python train.py --d_shared_expert=128 --moe_layers=[0, 1, 2, 3, 4, 5, 6, 7, 8, 9, 10] --vocab_size=4096 --norm="rmsnorm"
Below are experts of layer 8 (counted from 0) of a mixture-of-experts language model. Rows are named router (the router's row for the expert), gate (a neuron's input weights, with its number), up (a neuron's input weights, with its number), down (a neuron's output weights, with its number) and show model dimensions 0-191. Each number is 128 + 24 x the weight over its row's rms, rounded and kept within 0 to 255. Numbers have three digits each.
Before each expert's rows: "mostly gets" lists some tokens that are sent to it at least half of the time; "raises" lists some tokens whose logits its average output raises strongly, later layers aside. This comes from a sample of Wikipedia text that the model never trained on.

# expert 14
mostly gets: " member", " man", " life", "ities", " program", " school"
raises: ",", " and", " in", "\n", ".", " ("
router:139146110095163134127159128110159137113102139111170162114131067145093179146130150142086118131161116092117144122104130154136122107126127137102102207156135143147119113123135135132084132148142108141114122149150115156152123062156140116170125136153146154121065092110184117136157143074139137157137109134128082129102140129113139114121128142095163118102148127125121116111129099138076099160099091110165095104142113147107122112108114167119127113102139081123106152124126155147122101137123131152105140162153114161075147109094140118103133113121094133149114142087132127116133129159146122081
gate1:116170124110154101118110148143119145127131128130067133130139123119083133105141107132144144122157152104095161115142126120105121121095118125112093122162143124132146145138122115124165150153126140073144112139113138185131107153120103162132157150108080124093101120131138126121125134123147127132089119145159143091110145175125150168145124169175129118159149164092130114147170159125137138124123099084151129144164151108109097135096074153067174122109105164152109114175104159119136137134131143139135104172149101120086084150156154107076122116142104153133096143127099101095137153111133079128
up1:126130104129150096117148118127168122168118086151164091149148144110143112137143134120117125108131116134120149097155128113089130131139093111140146142129123166124141134117137116130160110108087136127143093140125117124120136174148093089112119146087144153137164088107129111113161136164125144108123157167176138131131134148135145090158125132096168152109118117073148163114109120124106251180110149148162103112157106113111112099095135146168115135132143096149142156143115110110098135171123145136103129118118143126123136115114127109070139093119160104123144100096098086125148143114110104156
down1:153099101114127117145139136123140133129134109068098137141172129178096134162131126122161124082119122129107120142141133081182185125124168136129131109113098109134160086104210161122099110167160097162177099147120108166102128160115121149091100067122127111119149108168145141129151142150116115104102091116110136107120126118156153130139180125147145110123140111119148115146089136080134117167172163104147116136131144125120093160136120120136118165114117093142152119142133083127116151136144154097131120088101117110144111150117118143115081157132129104117135140101113124140106115153122156145
gate2:153137065131126146085130115121145070114042095155114149127142141146127151157094125104153147127121140147114116135129144125079093161113091123118135128122136145119153121149112113107072150134117133104104122157147156169105100165154134111142113131150143127126153126127121130132165166093063143118144148116153122143146126100100139157143109185166148132117137166157122107106135172165161110106109109139137127129152106153121157111148133131079136115100151116105167127152193103105150107096136163087108135105139142118126118157164094088126135115108112135129161131124145110090124118136137131095
up2:121098143176155123132112154148116126135109111179145127082086119103158188130091142140126135133127127129128128143173147102116077112103126140129105136154143134136156097140097127166143144161104100141140129128064129144159140135108130153112145121092133204126108132135187137132130075131147070134122135157134144100142121124139136126140154122123131091131142123097146136140118099123130141105089135119121146127085113110114089154160167101123099161113110140121115162088146114167153156178074097136106154101113089126136160145125117150093135146097148111176087114114121128090136138140143108141
down2:165160103125118139086125103144145091142097077116127149120125144158164155165144144165141109113137112170083141124125121143096100138150144135130128124148128148119104119120122114113115136124138130104119130082118124145187071131149138095093104129085124165106167163124126106173144142079154125100131122080109170127112175134126134130132077138102152118147135154172061128148157122111131129150172096140130110113087133144152153106112134108142104124115146113105144105163121110129140145103115130126144129129101068072159147157117133111137168122151116152151106089126163112115155171129156121135
gate3:116112128131129153114139145134129133143141107123114122076154090126124113108144121139113148092129129081152053108146089110108116108118122099119119183139139143133108099152132099107130125117126123099123175089101126157137089133174108102128142090105087120103126123114153116103114130147153108145130126124125082103121128109133101116113122136155136169147084111194113199141111146157110135125139171135153114164141136130135129153136118105130144150162146121130136145116098171138121184147141144126146156127122161171150141143125137120105138153142121107129152111050127211117128097118161158103
up3:072158170140153130145150135110126160132137122105091131087163107133162089136091082126121129118131120125137112111150145111152149137101132121162118120069072137153106122138111152136134151162140115144158156127167138125126071099121142133123090152099088119038125108163125150111114106096102110147119144123094137114139158126099119137136115138123161123142149122139126136139106111132131177123184148150124163189100118104120130129130142085132111152131133162148110119133133102121126168174118185126143110129172133122101114122102134112132145133115091135111146187108087141109107115123150132161
down3:126162125179108110144133119142119139158161143128116125137147141149128136138097152149157083115130112158114110160104117111176124144141134177119091140143099151111113118122105096137122132169121135185120114140162118140130123117145141122116132119130122097150146127158165101093115103113111162091134166093130102101138129116146145113078082158081123097117084134084116119141126128110110134132169102127158213153074152125116100121160135162150072107125108126116128088128095169138120152094133117196061094160132152141090109121121138129125125105135148142142132136151135133149121141124131113139
gate4:113142170157159101093135167147098110161150165160141109128128127154138092128147137140128131085126094140175103136114145144143133168159126144139104125137130112103128136139090122156161106123152120111136087116113149135082152133135180074126130139128097141127169133114139112132106107102130116122098147175107113136115128163132110116114174108118122135138114154147145127127151113107086117128104110132190107153123122145129144109232133114109101136096103101081126120126121157130133122177107110164115145110152096123156114126148143046149143161109121154117085120135107106127105096125140108113
up4:119098171116135147162141139132129096132130101122146104127133147125096144137117133100154084139105151127097143144151121132144114130140147106161138134143115141139163159149145134105134168141164101107179133061133089147075193119103134114132127105131098118118091121156167121134132132120173133161111175130136123144152094098085129115132159123102095123122135150122128169132105144071176137100133091123110095114138164140095114190146131112118168102129151142136121104107106146144128139124183141093135111137099167113155138106147144161099116092135116103103118087149114141097093151113148086109
down4:120183114123180149118083158163186121087128116119096135157156130159117082152131112102149151108159084088137171149097144156124111128107141142120140141127153124118134120111131085108136112114151142099132138129143146085107128163125160111102117140129130131073142115135103120141145116114120077124139114132167142142106161117168181106129130136148141101146126117135104095175135126192095132159111142129141103163121134110099104091105141085119127168152108129148103115126141157119136108140135100105107116125161110141125101183150109066166116139154112137114125137137131114178143105084126121100
gate5:152144141075129157138137118077147138144144162134165155150150109129109099123120147130095084132122117144138194141139135146104100114173083134133061097115123117127087114144134106156144176144124120101206121113092140114145174124104142146119140127125146144117128115143086137127138117189145142107126130140099129103111151125166111102150171099087111119154110157092162113121138130151079102163110127131133138169154100097091080120108142122133102138123139157157119165132134130126099126098154140126076139152128136108143125090080112102095132121139152136146149141133126126147145149112117135101
up5:146109091121093123132140109116133120143070166089124118139147158124114136113163166088158135098164123124129149105154169174127094145097131131127123161154115129143162148158101095166131088102115129110128103146095148120153132138113109120090158133096099122124132130115141144110134112142139143175148139173129100135131115151153162109109083145115146147103130114119180111126128137121112178145154123134151107151131113104124104136151141135134101105116087125129135067118184134119151079128081104163139128113162129132064163133087119125120146166092123150171079146113107117116184141119121127125
down5:128102118126128130127153129116130125098142154126127119142123154135144107117124175084147147123132172104122085133152154107159104116125128106103082113082137106118139160127111088116068118165056114154109132128097141081130143126157114132124097161106143166111151135140190120108095149143083120152110165143175157164115113108109138122143133154120114083111139128149127149148135138150153165102130159111126119150136147082095156122118142176110165141123155126142150150109088119117142122117132050128198086154162156126142113109153114110126130118161117146114095118121123108130139119141110128157
gate6:092109127176149144155130120167116151114161104141113109109129116156122148115136189131151128105113139118119114129143135117171144124136168108107131142106131103132136136115160120134125125123147060146131150117104132119069132123101140087134162146129167118115101138130105164121156134109118103124116156099097149127170125085136097115121103139120147135126153167092141175138100108068119140125127134150162191136126127113128164086142115123101124134095118120127148153139120167125095167168096101138151124100101128088103173105146124184113108129123100161189098121120132171080126125103136119092
up6:128123078105055145119143156132131143138121169108087145129147115156137139132117091142136137097118142213151161124127108143115119122150113086172099120157113124143130153151106083135128104158134144129129127144141124144113142124111134107124121111074112103127097131129179170106122088179155123143161123129162129180127104182159142138160122127154149120127091155112111125129137151137118154070086118112134139138090114205118147113093155100132100102151121134114126105112107116139133134143154111131137159083152118162106141097076125117126111136134139126121125108139128118134117134083138101165
down6:131159092140113111159132120147113097101148117145108170154144164135091117111109123073153169132133146148130133148153109121124148129121126127144139169104170151133130122108176168091164147121174117083088155124153098147113099161124135118085138116140121098110116112112105124153141163140119071138104107109132140175144089143096116154106165126177152074142168162105142144176121110131113119110159137125130094141130155123139126161100124104111109162101127127108161125077126122152148132124161144159124166133102145142146115130097108131116095155122106133120138115130071140134092114084100100094
gate7:130110151147095134136129096161085129199122136155134164110104135153130133110096118116097129094068123156093100132144168096105129153140124089083148178141127123138108129121125147112152142131147145125126110146092115142130128159145157123126144145168116129159140109138101147127178126070122140102143136168130122111125125100136128122141100113156166147149085086117105131139099129104112130149148155158113167156167152132112145149117085104095134140120118090099113146135126143126134132138191097149122143052180139137130119139108115116130080132126118142135138115146138122083104132115102189096
up7:137150150116109102131142103117105160119127159110163141138146152125163159115161093111095083206088128116136132127138141109132048169136154132139157123131140104113131098109132115125114097147129114103174150126166143114054144138138132148114082107138141164092111133136116105098114128134165150086135116150113170107161115103133100116116071114137148104117113102124121140130115114096137153146137110129127107111153157151083156152130160188097132137098095086139163146118127089143122122142132147138131165145168104120114129139139116146096150135134117126121106114158106129157150177106147107150
down7:093154157117155130148158132111071070154163141135078106104090074116141125126139151125121132135159162140107099122102142100154119156146121152111092117154094152104132126099116103146116170130152125127128077163115137127115203122111156149114154158084125156137132101157119134124142120132138151155139107086167101077126099160136153127100074107143141102114136165106118132136101148133098162188112114123151158100107155151125133136162160106165114135141130116151135134122115144080147123167140114120093098085124117142132158128155118145120138136125119115092129146106136153107137130117154089121
gate8:141147100132125115130143136121180068108116116103125184157132090126099116139134111201115126108110118132131140084154125157142093115116122142152135132153126113147158104169129129103152159107143109105121125129150120158114103099114131142143141113154151101098085133175098133108163104111098087145161107111049154131096131100159112154107163122124112157117135129118121140125112144176117097130100129121139091132161145125140128106112154136147120141110072127136159133137122141155152109173143114075136146127149099139153148147134154115097112179184159140139139138152103099111126079096142114122
up8:123129119137102110139099174114164098133125145132182133170151134163119203136133145112105137172151117141123155092161112172127121125150154135144115119115121138108144118174093118170116124108096155150164102144132153169138030140134135136080121105151150124112144116091073132100144128119136126135113104115133145171110146108125138136168104153149112141071118136097096132096134120094135137140139119118086148121076110127130110134134141112119132089131119138118124112145110153154108084125121116099160145178137142133118132153117119151117128153140157153130071152106145097108129115111141089105
down8:112130102149097142117112126121121140149089109164155143145087126115094154136142119130170134096135109169106114178136096113154165166123145130134123155118084117153112136156128150149122156110127157140123124127119127111145101122141117156142129145088137108107142152126053142154091112104113128118102158166111118102124088141137109155165154178140073140125119133133162135143138117121167145112113114119125135091112100141167114159213138114150095143095121096126107072096132131138120081125111107118114159110094128172105147134171125135117191117152136140153134118103106104159102100122131120158
gate9:118133137134127113140110151113133133137091129143106087142098083114138111122129113116162174120126112100117106182132119086152101142134102097116129117131130137138107153139122115131149145100104145154058123118100130096085100132150215120134107084174129115151092146114147112128078118098098154149147152127147131149088142099183141145139160124110166100123143130182136153129081127045108145111144162163076093144145170144112133117155148132114117161151151138137125156158149135143117116120137150100150107144135149126089110119133116129119119142138110134128133129131141105138138178119117164130
up9:140119137121100119131111137172125149097072108142119074147125099146151124165074141168110103116119103133090175116106161162131142125117173125111157141106136144163154184119138156192113139114128138126119128137107158171153121164127069147131105180103166163151145143113125141169095165132105113132147110130103103131142114130087088101136161144140152124118133132142117155093130139151099112104151116122165106117162133113097137130078131105145139109107089117118107144173175092121106105120136120129154159121117122112134143134110167133107081128100127110117089117129100149136140100108142113136
down9:133127143127127163142123116100118129125163181103146046097146087118113179096120165124122145202116150129113152121156121136136082102125157120134135089150112102138133151149158134147093164064110122135172170117102131178132117158127128139145121105113165131098134114138094147168135129111154146133128092131142126126123094118162153119158094111167134134135131156118129139142111101120092098179094144148139109116112106167139085093128132098079107118092112123143132128121140122124134101115102163097154133136085136135147124137130112108163136161108124099145148130156119099140140126171123111093
gate10:106140142124121168105155116113105123167141136135120129103104116149176145141145176101136123113121136114102131133162092129118119116130135119103180128142189122081098109103101164156138109125159165150136125150112149068159159119198129111152110161101134127117133122175137101159165136115087122065148107139123123096139137122141109131133147123073093147107118119133133140151112131110071137131143107120180100121149120120122126138120128094110121185081149156107154134107134118134112147150088069113123163100128160125130129121105146112136103074172109159126145153139144114116143135139137106114
up10:164107137091139146105107114171122115118077106138150138149111118133132098120106118140144102098153138116184132153166128160111108131120121131157112141160110184113099147132143128136153186119118108160113146146126160125147155087140153113128117118142038113157135119144172134081092120093171161159127138133102113143124141075123115125100125089142136116127110152115149100126146093142096140113146106119167146155162150110082137101124121121147135160117134105100100108157119161082062150110102171130134133120138122113100105143116122153160121162137117140135094153128162128097124130103138145157
down10:134136097100098132145153129127077143110133116110159125144132120122110117153116114109174080110120128131118131175114126138138131130131156116110110125138150143184153188120157110148157099078110134141139129109137107073077181165145144160130142148157107117164136082124087131179104160127136085097108128135141128080136101121095162120129141139148136150128134106144114113117150132185155118112098143181131157145095139145119151143105126105074126140121114103135112111126124079108136121099149154142094130073136156081160136120141150097083155106128159135139165151141121140112140110132100142140
gate11:143179118127128139101085126142084119154133141095108176150111149129122126142140158130068166164136209093118104197122183139144129135094159100088104134157136116157142128162145115103146142122146140113129136150152121130127162106104118109078170105166136127106163111143135075145118140146085140163132167139090123107134128142142109119131116102103153115142097109091142131145124140098118158098113099125132145108121151108154113156094141121105096163151142150118121126139136147100133127126140139143091118107128114108127164093097094068117130139124129131119125124169108123104168123129095114159
up11:097124125105146122090122141149113118118143115140114162125124116098153126088130133170101094118125119117131152106148174110139104119142152130130107146107114116139074153142114140175133109147056143185123171107137151110119131123075102113111146066136091155164114134123175119096120124119122107187117146141109104143131151150086122158118131144127177079136108084139128135125086141140148128074147078141112135145146154134126108174081159119137143134150111127128143149145134128130138100134107139137135112133173147130212128112108134143126125131165154078136115123102156147143115107122118145132
down11:107121100127110118091138134129113150099145137154118152160146139125096073129129155139120164127147125152121145085152129147149154101132174158097155118130130109128157124146144109103135110162104079148122134130140099117167151088108161101081147151157138110156105132128127098140097108106169139119104138130093102173115108166126081091099093132101153114139106148108155126127155119147129102154163103154135131164122147165127130138137135101167094101176126099120117142142080158118140148160115115169130108111085127110104142177106110119112172110142175109123097102185160127154113116141121092100